Weights of a small mixture-of-experts language model, trained from scratch on English Wikipedia.
Training: a variant of Muon for the experts, 7651 steps.
Below are experts of layer 8 (counted from 0) of a mixture-of-experts language model. Rows are named router (the router's row for the expert), down (a neuron's output weights, with its number) and show model dimensions 0-95. Each number is 200 + 20 x the weight over its row's rms, rounded and kept within 0 to 999.
After each expert's rows: a language model's description of what the expert responds to; "comes before" lists some tokens at least twice as common just after its tokens as in all text. This comes from a sample of Wikipedia text that the model never trained on. Tokens count by the router's weight.

# expert 28
router,190,163,229,187,197,222,207,174,179,194,241,185,218,155,194,216,154,181,184,204,211,205,177,154,226,193,155,217,215,205,223,161,187,196,218,167,205,198,205,222,202,201,208,235,185,194,214,217,200,220,191,208,221,201,190,147,209,196,203,194,219,195,171,206,193,184,200,224,220,199,173,205,170,211,189,171,209,213,215,174,220,232,205,187,186,200,208,181,174,181,221,215,204,205,213,207
down0,205,216,194,224,214,178,187,221,218,238,194,204,207,241,172,186,196,196,196,183,199,210,174,215,207,242,209,225,200,210,214,185,154,221,181,154,194,191,177,218,210,222,213,197,164,166,164,199,222,204,232,183,219,182,182,224,195,198,228,210,207,193,220,233,211,206,166,194,213,197,244,210,219,205,201,208,181,206,210,173,190,191,177,218,215,174,205,209,178,225,198,189,226,168,217,184
What it handles: Digits in stats. Numbers and leading digits in tables, scores, lists and statistics, often after pipes, colons or semicolons: "3-1", "Tracks: 2", "47'".
comes before: "–", ".", "; ", "th ", ",", ":"

# expert 23
router,169,174,228,188,219,231,191,195,183,197,207,167,199,191,220,233,196,196,193,164,178,181,206,165,218,203,187,201,197,184,184,208,148,206,187,186,201,202,205,196,162,180,197,207,191,187,223,212,176,208,172,184,191,232,184,175,211,182,191,220,180,180,200,186,223,184,192,220,183,171,162,232,195,213,201,153,221,228,189,171,212,189,204,179,153,178,213,175,179,195,203,183,203,220,180,196
down0,221,227,188,168,177,204,203,198,202,208,176,220,187,189,200,189,219,196,165,198,198,206,186,196,197,175,197,220,154,206,217,203,206,179,227,226,195,200,201,181,232,200,185,207,199,229,239,206,163,233,192,196,229,188,243,182,197,173,208,211,196,196,224,182,165,199,200,204,213,188,206,221,249,211,218,202,179,214,223,203,214,228,181,212,184,190,260,194,186,169,222,188,170,177,214,195
What it handles: Table cell endings. Final pieces of words and first names closing a cell in wiki tables and credit lists, such as Score, Antrim, Mike, Berry.
comes before: "| ", "|", "K", "B", "H", "("

# expert 36
router,179,170,199,198,213,214,215,168,186,179,209,139,186,205,229,221,199,205,202,194,186,169,223,148,205,195,176,231,224,196,182,199,148,211,210,165,214,220,188,228,152,189,210,215,201,212,213,225,201,190,174,200,217,196,191,189,187,226,199,229,200,169,170,196,215,200,212,233,208,181,207,186,194,178,182,167,217,226,203,171,212,193,199,191,178,187,222,202,202,196,227,191,198,187,196,202
down0,194,186,177,221,200,225,206,204,201,246,213,186,189,225,158,176,216,175,187,196,209,218,197,194,219,178,157,236,241,168,176,194,171,190,212,191,233,231,227,207,206,171,213,180,225,201,181,210,181,208,184,228,229,210,219,190,194,201,181,232,245,214,219,189,214,197,178,210,172,209,219,183,203,209,178,197,186,188,203,196,208,221,168,193,210,157,195,224,199,182,208,197,190,204,217,222
What it handles: Numbers in tables. Final digits of numbers and percent signs, mostly in table cells of stats, scores and times, before a pipe, such as 5,000, +17, 2:32.
comes before: "| ", "|", "(", "m ", "million ", "km"

# expert 29
router,171,186,225,210,234,217,211,184,195,177,231,187,208,207,206,197,196,198,229,185,196,215,202,146,206,209,169,197,204,196,192,165,177,213,215,211,210,218,177,227,175,203,201,232,209,199,211,223,193,200,158,199,220,204,188,141,162,201,202,192,213,187,206,182,209,203,195,243,219,167,205,192,208,199,190,192,212,208,228,179,211,222,194,199,176,230,214,192,160,192,243,212,213,234,185,178
down0,206,168,200,252,210,187,175,222,212,215,186,185,190,219,196,183,204,205,202,218,197,228,203,190,229,229,211,174,172,200,172,211,170,216,197,181,235,202,184,187,181,193,205,188,176,208,177,156,235,201,237,218,194,212,183,212,224,208,205,199,199,234,181,184,190,195,181,212,264,208,248,189,190,177,194,195,185,213,194,220,201,177,193,203,206,226,245,209,202,207,212,205,224,205,185,184
What it handles: Plural noun endings. Plural suffixes and plural nouns, often before of, in, were, are, such as -s, -es, -ers, people, children, members.
comes before: "of ", "in ", "and ", "were ", "are ", "to "

# expert 31
router,202,172,237,187,215,244,202,182,185,208,253,157,212,227,230,196,199,210,198,192,194,205,190,159,174,177,183,208,201,214,198,212,182,169,194,201,189,188,195,216,157,188,202,212,199,187,226,215,212,195,185,195,202,195,176,167,186,218,204,252,196,182,175,201,249,166,211,198,200,192,210,174,211,201,179,180,236,203,191,196,203,211,211,187,175,214,237,195,181,168,200,180,200,217,201,207
down0,226,175,200,218,176,215,203,204,221,220,181,186,189,208,180,245,181,194,178,204,209,222,229,194,202,166,194,196,188,204,217,186,184,186,214,248,195,190,196,207,191,199,206,205,193,236,234,204,200,169,200,223,234,177,180,224,197,183,192,197,198,216,184,163,207,190,218,209,215,205,220,173,208,190,156,219,204,214,188,188,180,208,203,204,202,178,233,224,199,249,230,222,213,208,173,258
What it handles: Foreign name syllables. Middle syllables of non-English personal and place names, and bytes of non-Latin scripts, such as Gat(ass)o, Ay(ut)thaya, Malh(ot)ra, B(rem)en.
comes before: ", ", "a ", "en ", "z ", "a", "z"

# expert 16
router,203,188,214,178,233,220,207,194,197,182,193,181,200,168,240,226,156,202,181,185,211,194,191,141,212,212,169,200,205,196,186,197,189,188,206,181,201,223,187,235,173,229,216,235,199,186,225,220,192,205,227,198,205,191,216,168,221,174,201,205,201,154,143,194,218,174,198,199,198,180,185,221,179,196,216,192,220,175,221,200,230,216,217,197,181,206,203,195,192,174,210,200,171,197,179,215
down0,222,193,215,180,192,200,193,225,226,206,197,246,225,183,197,216,193,169,184,201,213,208,191,172,243,217,224,212,236,200,188,180,202,192,206,181,166,229,181,211,213,208,220,208,212,210,188,219,206,195,208,205,212,188,188,219,202,146,142,205,217,212,204,214,236,191,198,177,195,229,212,179,220,217,194,234,160,177,193,214,211,217,220,209,227,223,200,241,203,215,181,228,200,189,195,189
What it handles: Paragraph-ending punctuation. Sentence-final periods before a paragraph break or heading, plus "=" title markers and other closing punctuation like ")." and ".": "main rail station."
comes before: "\n\n", "\n", "S", "9", "5 ", "0"

# expert 46
router,193,189,229,184,243,193,218,168,171,188,208,182,219,190,236,179,171,189,162,212,211,183,211,157,215,209,179,233,216,205,210,206,189,212,188,186,182,214,208,188,198,219,196,232,218,190,205,223,190,225,191,171,201,212,202,180,199,200,211,186,231,188,163,202,214,184,194,215,195,167,173,199,215,233,177,180,245,195,205,209,212,209,206,177,179,196,260,181,199,187,210,190,205,223,177,178
down0,200,160,199,200,195,188,212,198,210,249,196,237,188,199,185,183,188,222,248,197,166,191,190,175,213,197,186,213,214,176,214,178,147,186,168,217,176,201,199,202,227,192,178,199,242,176,218,178,176,215,216,210,188,196,179,194,236,219,177,194,185,187,197,218,192,196,188,198,199,218,213,163,180,216,176,229,210,202,216,206,151,201,225,201,212,203,221,210,193,180,195,178,210,170,184,222
What it handles: Mid-word endings, time nouns. Word-final pieces after a consonant cluster, such as sk-ill, h-our, D-oll-ar, reach-ed, plus nouns like day, year, season, London.
comes before: ", ", "ed ", "ing ", ". ", "s", "s "

# expert 27
router,168,209,214,177,249,223,217,184,200,158,214,186,195,203,214,184,200,184,178,193,200,192,201,170,204,216,200,200,222,191,208,198,179,188,208,171,203,210,205,240,175,225,203,246,225,205,213,221,177,177,188,186,224,188,188,191,195,198,240,241,202,178,204,199,224,204,191,207,186,140,188,221,190,205,188,195,232,204,195,174,178,197,215,193,168,234,216,164,182,179,189,204,216,207,171,201
down0,194,186,187,220,222,208,214,186,210,192,227,266,201,204,206,197,185,215,224,195,216,223,230,189,194,186,209,205,226,190,231,216,190,171,240,202,234,199,200,216,177,184,186,186,190,212,156,217,191,195,196,217,220,190,193,189,183,217,199,199,193,212,205,203,217,247,175,188,169,191,220,166,196,180,181,225,212,187,185,202,197,204,222,229,221,244,163,202,221,203,233,207,172,225,222,185
What it handles: Mid-word -ed, -st pieces. Word pieces ed, st, ant, ard, est inside or ending words, as in marri-ed, millip-ed-es, Cath-ed-ral, Cry-st-al, powerpl-ant.
comes before: ", ", ". ", "ly ", "on", "-", "."

# expert 26
router,167,192,219,187,224,213,226,166,178,227,186,184,197,179,224,214,177,220,185,198,202,180,191,159,201,230,194,231,219,217,193,179,184,173,249,186,231,219,171,213,171,188,206,196,191,181,223,215,179,192,180,197,223,207,201,188,202,189,224,203,181,155,194,192,209,205,175,241,230,182,199,189,205,179,197,149,201,197,213,174,184,223,215,180,185,191,209,181,189,168,205,172,198,194,193,203
down0,201,203,222,210,170,197,201,189,182,191,216,176,175,207,169,169,200,216,190,178,227,196,179,205,207,210,180,198,214,188,208,187,215,241,210,207,197,228,189,206,216,251,217,197,196,186,205,198,254,246,211,205,228,203,226,204,196,244,189,217,205,196,228,177,186,184,160,172,208,157,225,241,218,200,207,191,197,189,232,220,194,219,200,183,191,224,192,223,232,208,174,194,200,193,198,189
What it handles: Year final digits. Last digit of a year after 196, 201 and so on, in dates, birth years and ranges, plus day numbers and century.
comes before: "| ", ", ", "– ", "–", "and ", "("

# expert 8
router,174,178,199,193,207,204,197,178,173,187,210,175,181,175,219,209,195,203,175,190,181,204,178,153,211,206,164,218,184,212,226,184,177,207,223,176,213,197,188,241,170,219,195,202,174,215,242,221,206,190,191,197,205,175,198,164,180,204,236,207,197,182,145,205,204,192,201,234,206,192,187,177,191,197,185,161,213,222,229,162,177,216,192,174,186,199,205,202,183,168,226,199,196,222,196,186
down0,230,188,213,219,214,215,190,188,193,209,190,225,226,180,175,188,172,199,215,227,188,193,178,204,181,212,184,194,197,191,180,217,167,174,179,248,195,228,228,202,222,165,215,201,210,192,206,169,212,228,152,191,191,201,233,225,174,212,190,170,175,184,208,215,206,228,199,215,173,174,212,208,226,220,192,183,206,216,186,217,188,217,210,194,195,183,174,209,175,188,174,209,262,205,212,207
What it handles: Small counts and quantities. Standalone numbers and number words giving counts, such as two, several, 9 games, table cells and COVID-19.
comes before: "| ", "|", "(", "years ", "km", "million "

# expert 25
router,180,178,213,204,234,212,209,148,218,191,227,185,208,188,196,191,168,209,187,213,232,204,198,198,190,193,181,204,194,197,169,193,142,215,224,189,197,223,187,225,185,175,196,193,224,198,219,218,193,232,178,180,224,192,200,160,169,203,200,205,208,177,183,186,205,190,192,213,203,191,199,208,208,241,206,172,226,220,177,203,225,212,203,179,161,203,221,158,191,214,228,158,203,206,200,167
down0,210,212,184,200,227,186,186,186,203,213,190,226,186,200,188,165,168,212,201,213,199,187,231,226,209,202,242,227,194,202,174,177,173,221,214,212,198,201,187,230,195,189,221,212,205,249,218,187,201,193,204,221,178,187,205,214,195,173,213,156,129,231,182,194,197,213,197,206,181,235,190,191,220,200,215,194,198,205,173,214,222,214,187,206,211,189,190,172,201,233,237,180,208,184,225,171
What it handles: Modals and infinitive to. Infinitive "to", modal verbs and subject pronouns before a bare verb, such as would, can, may, did, they, and the stem vari.
comes before: "be ", "have ", "not ", "ed ", "make ", "ety "

# expert 50
router,173,151,227,208,213,219,203,158,197,208,222,150,192,167,216,184,193,213,179,171,207,207,186,165,205,180,183,199,191,224,215,207,169,203,189,157,166,200,221,199,168,196,201,233,187,172,215,199,182,211,199,202,216,186,188,191,213,205,206,210,185,179,180,207,197,165,183,232,196,182,197,200,195,233,211,174,196,211,190,177,188,200,229,197,211,181,237,204,170,158,217,187,199,217,184,211
down0,206,233,226,198,178,213,235,213,186,217,187,176,238,204,195,227,215,173,213,211,179,201,199,194,240,206,184,228,177,199,204,170,212,184,259,199,208,183,204,190,170,178,209,237,207,191,188,240,225,181,211,180,192,199,225,201,217,173,211,185,189,229,195,205,172,188,205,191,221,190,201,183,200,186,224,232,198,226,218,206,231,213,188,232,185,186,231,184,225,187,181,226,166,197,199,187
What it handles: Proper-name pieces, table numbers. Opening or middle pieces of country and place names, such as Nether, Hung, Hon-ol-ulu, and number fragments in tables.
comes before: ".", "–", ",", "; ", ":", "k"

# expert 22
router,190,166,222,206,213,232,230,169,190,204,229,199,225,223,214,218,162,206,206,194,201,177,173,168,198,216,160,226,178,208,225,200,193,170,212,185,216,179,196,229,163,180,219,208,196,204,206,207,200,199,184,217,218,179,188,166,220,197,212,190,172,191,160,178,226,180,168,195,201,177,201,223,190,234,199,157,207,199,196,172,192,199,210,184,166,215,228,187,183,189,230,208,187,219,184,188
down0,212,214,179,174,231,202,182,190,208,189,169,206,180,216,216,190,200,189,172,223,223,195,207,185,181,196,201,185,206,162,191,215,196,227,179,205,220,190,180,174,184,209,211,181,181,246,169,251,222,245,169,185,190,151,202,171,180,211,203,170,175,209,206,204,203,189,209,178,217,218,176,207,178,182,192,192,214,162,218,202,221,201,203,173,192,192,181,156,196,189,181,223,213,197,205,215
What it handles: Copula after subject. Forms of be, mostly was and is, also became, remained, been, right after a subject such as It, he or which: "It was first held".
comes before: "a ", "the ", "also ", "an ", "known ", "not "

# expert 35
router,196,189,247,203,225,241,219,191,188,210,236,189,199,215,211,192,191,230,191,205,184,192,172,185,212,212,155,225,211,191,178,192,172,207,216,199,197,201,203,199,177,222,198,196,184,207,215,254,172,214,168,195,216,205,191,162,215,191,205,218,214,178,174,180,208,177,201,194,211,171,177,205,196,185,185,195,240,196,194,187,204,246,204,176,172,184,248,169,191,199,225,184,195,199,174,210
down0,180,221,206,206,207,206,216,201,209,159,188,211,173,200,171,199,228,184,175,142,215,203,207,194,226,166,227,191,236,148,217,209,179,205,194,212,210,213,215,226,170,189,204,179,194,199,183,234,211,223,239,206,204,204,208,209,209,186,191,165,201,215,190,221,193,237,175,172,175,171,215,192,199,192,191,202,222,198,198,240,227,204,199,209,180,202,194,193,170,169,226,193,217,182,215,210
What it handles: Place and surname endings. Final pieces of place names and surnames just before a comma, period or line break, such as -ington, -ville, -ton, -ley.
comes before: ", ", "'", ". ", "\n", "; ", "-"